config.yaml
num_hidden_layers: 8
hidden_size: 192
n_experts: 64
experts_per_token: 3
d_expert: 128
d_shared_expert: 256
hidden_act: "squared_relu"
moe_layers: [0, 1, 2, 3, 4, 5, 6, 7]
router_score: "softmax"
normalize_top_k: true
routed_scale: 1.0
balance_loss: 0.00654
balance_bias: false
router_cosine_scale: 20.0
router_bias: true
n_groups: 4
groups_per_token: 3
init_std_router: 0.00784
lr_router: 0.00114
vocab_size: 32768
norm: "rmsnorm"
norm_eps: 1e-06
tie_word_embeddings: false
optimizer: "cautious_adamw"
learning_rate: 0.002
beta1: 0.95
beta2: 0.95
batch_tokens: 131072
max_seq_len: 256
train_tokens: 906500000
max_steps: 6917
dataset: "wikipedia_en"
Below are experts of layer 2 (counted from 0) of a mixture-of-experts language model. Rows are named router (the router's row for the expert) and show model dimensions 96-191. Each number is 200 + 40 x the weight over its row's rms, rounded and kept within 0 to 999.
After each expert's rows: a language model's description of what the expert responds to. This comes from a sample of Wikipedia text that the model never trained on.

# expert 30
router,163,167,194,205,206,202,183,236,257,147,240,239,220,254,177,153,182,211,245,189,239,210,208,279,293,180,151,155,174,155,219,231,234,300,232,234,193,230,262,141,227,232,180,175,176,208,171,237,197,208,196,179,150,185,139,165,284,227,215,227,186,229,175,187,166,247,205,230,219,185,146,236,180,229,137,256,209,150,231,214,216,143,187,219,274,271,269,254,215,110,218,219,221,219,181,253
What it handles: Word-initial capitals and scripts

# expert 43
router,166,177,163,214,195,182,215,184,160,212,212,191,202,188,146,236,189,185,155,305,201,205,197,151,128,240,164,241,209,128,254,194,223,143,244,177,262,222,162,218,251,192,191,147,232,159,199,160,201,208,163,157,198,175,173,234,143,201,160,181,131,204,166,248,128,241,172,259,256,202,200,102,134,168,197,187,208,240,224,190,153,159,206,177,116,185,196,257,247,228,295,172,230,230,199,219
What it handles: Infinitive to and modals

# expert 25
router,144,182,205,189,197,229,191,237,184,197,235,232,253,224,217,197,205,227,174,215,167,234,211,91,183,181,225,203,244,166,155,273,260,211,186,182,219,264,222,179,128,226,217,277,200,175,202,167,262,244,190,249,161,191,252,229,237,214,196,241,183,171,225,240,205,214,254,212,218,111,189,187,194,292,207,194,250,228,196,169,200,140,196,168,207,170,227,161,230,237,238,93,128,192,240,230
What it handles: Clause connectives

# expert 62
router,107,230,257,204,160,253,205,212,217,245,159,267,133,213,154,248,249,203,208,193,194,167,226,249,194,212,197,209,259,225,231,281,182,201,223,187,193,179,232,128,211,195,218,196,217,160,194,193,164,299,115,248,198,192,149,190,161,148,210,167,201,243,240,157,173,199,217,220,191,147,202,218,163,253,131,199,186,283,194,124,299,158,190,183,207,201,211,254,147,282,150,191,158,166,160,216
What it handles: Semicolons and separators

# expert 56
router,219,166,196,194,244,163,260,277,211,139,208,214,244,207,232,204,227,270,183,143,193,203,232,221,280,223,192,188,176,270,223,236,227,145,294,177,173,173,196,170,294,257,226,188,240,176,206,239,171,236,202,195,217,219,143,194,242,198,148,238,201,149,150,189,166,170,116,220,249,167,157,257,175,215,185,145,183,220,228,213,148,176,122,169,193,211,188,258,216,177,179,160,225,197,230,210
What it handles: Surname first pieces

# expert 53
router,209,254,209,216,218,232,222,247,212,198,220,172,133,297,160,256,226,225,244,233,175,254,232,197,281,171,230,198,169,218,234,148,186,168,80,260,191,136,180,129,176,115,193,191,151,166,238,178,168,227,150,167,172,213,220,173,146,259,200,91,250,198,190,231,197,281,256,236,159,156,191,158,223,149,231,249,235,204,212,199,146,151,176,162,186,231,222,206,139,243,118,175,201,170,200,228
What it handles: Numeric table cells

# expert 28
router,167,189,165,257,154,188,189,214,163,203,163,236,265,172,143,223,176,244,185,135,188,198,216,243,232,234,196,158,206,215,144,234,193,280,154,183,171,192,193,125,173,186,193,184,175,227,191,229,231,240,91,279,212,269,147,247,171,184,320,176,172,240,230,168,182,153,241,220,151,205,164,208,169,202,160,210,223,203,170,164,231,263,185,146,220,206,199,228,123,197,172,240,175,149,190,200
What it handles: Colons after field labels

# expert 16
router,167,216,162,204,214,255,175,231,114,139,178,261,149,206,179,162,199,185,245,259,192,238,213,175,245,192,201,176,230,246,207,127,168,192,145,226,216,161,256,252,227,181,189,254,130,166,235,134,190,284,180,218,180,122,149,233,199,220,204,183,147,189,224,226,181,294,265,208,262,162,215,185,199,193,147,192,166,184,155,260,187,162,288,197,171,183,235,264,197,139,250,202,173,215,201,207
What it handles: Ranges and table separators

# expert 36
router,228,231,236,172,156,193,212,179,216,186,127,229,163,195,118,182,160,223,212,251,145,241,131,232,213,228,202,179,150,270,222,172,239,200,147,189,126,162,153,209,220,237,151,268,183,240,182,162,190,231,151,194,193,223,177,263,181,227,138,199,199,251,277,178,267,152,216,216,224,183,193,230,238,239,214,210,237,184,179,142,181,228,203,230,219,294,197,185,132,184,127,228,209,213,241,187
What it handles: Infobox field labels

# expert 21
router,180,183,205,228,232,227,179,300,268,139,220,203,285,257,199,210,233,215,184,206,182,246,212,254,254,266,207,205,131,193,204,218,169,200,148,246,214,215,159,105,217,198,178,223,247,183,212,224,199,180,216,171,260,147,219,120,270,246,216,202,184,166,163,212,205,267,184,211,195,179,141,234,182,180,181,243,168,147,232,275,202,250,181,173,131,248,201,210,211,114,217,219,198,242,194,204
What it handles: Capital letters, coordinates

# expert 60
router,101,175,216,224,166,143,168,191,174,220,204,138,146,210,213,182,207,202,191,230,194,304,166,152,136,142,209,237,177,178,198,236,238,155,206,183,209,289,207,212,150,186,185,171,181,122,208,144,322,288,271,178,211,191,168,186,96,209,173,192,164,256,166,154,163,172,233,223,183,155,219,121,222,260,209,214,216,166,292,183,231,125,211,173,147,146,202,136,165,238,277,221,177,214,232,205
What it handles: Auxiliaries and copulas

# expert 19
router,191,206,245,231,163,198,203,135,138,246,164,218,243,191,230,234,197,188,235,125,170,232,207,166,102,129,125,207,158,196,161,280,179,235,151,143,155,200,265,211,161,201,179,164,131,252,208,193,204,254,100,294,215,152,220,255,175,208,244,208,187,147,190,191,161,180,208,180,235,169,190,159,168,169,185,230,175,222,187,205,217,201,259,175,288,208,172,96,174,217,217,215,209,196,177,279
What it handles: Sentence-opening adverbials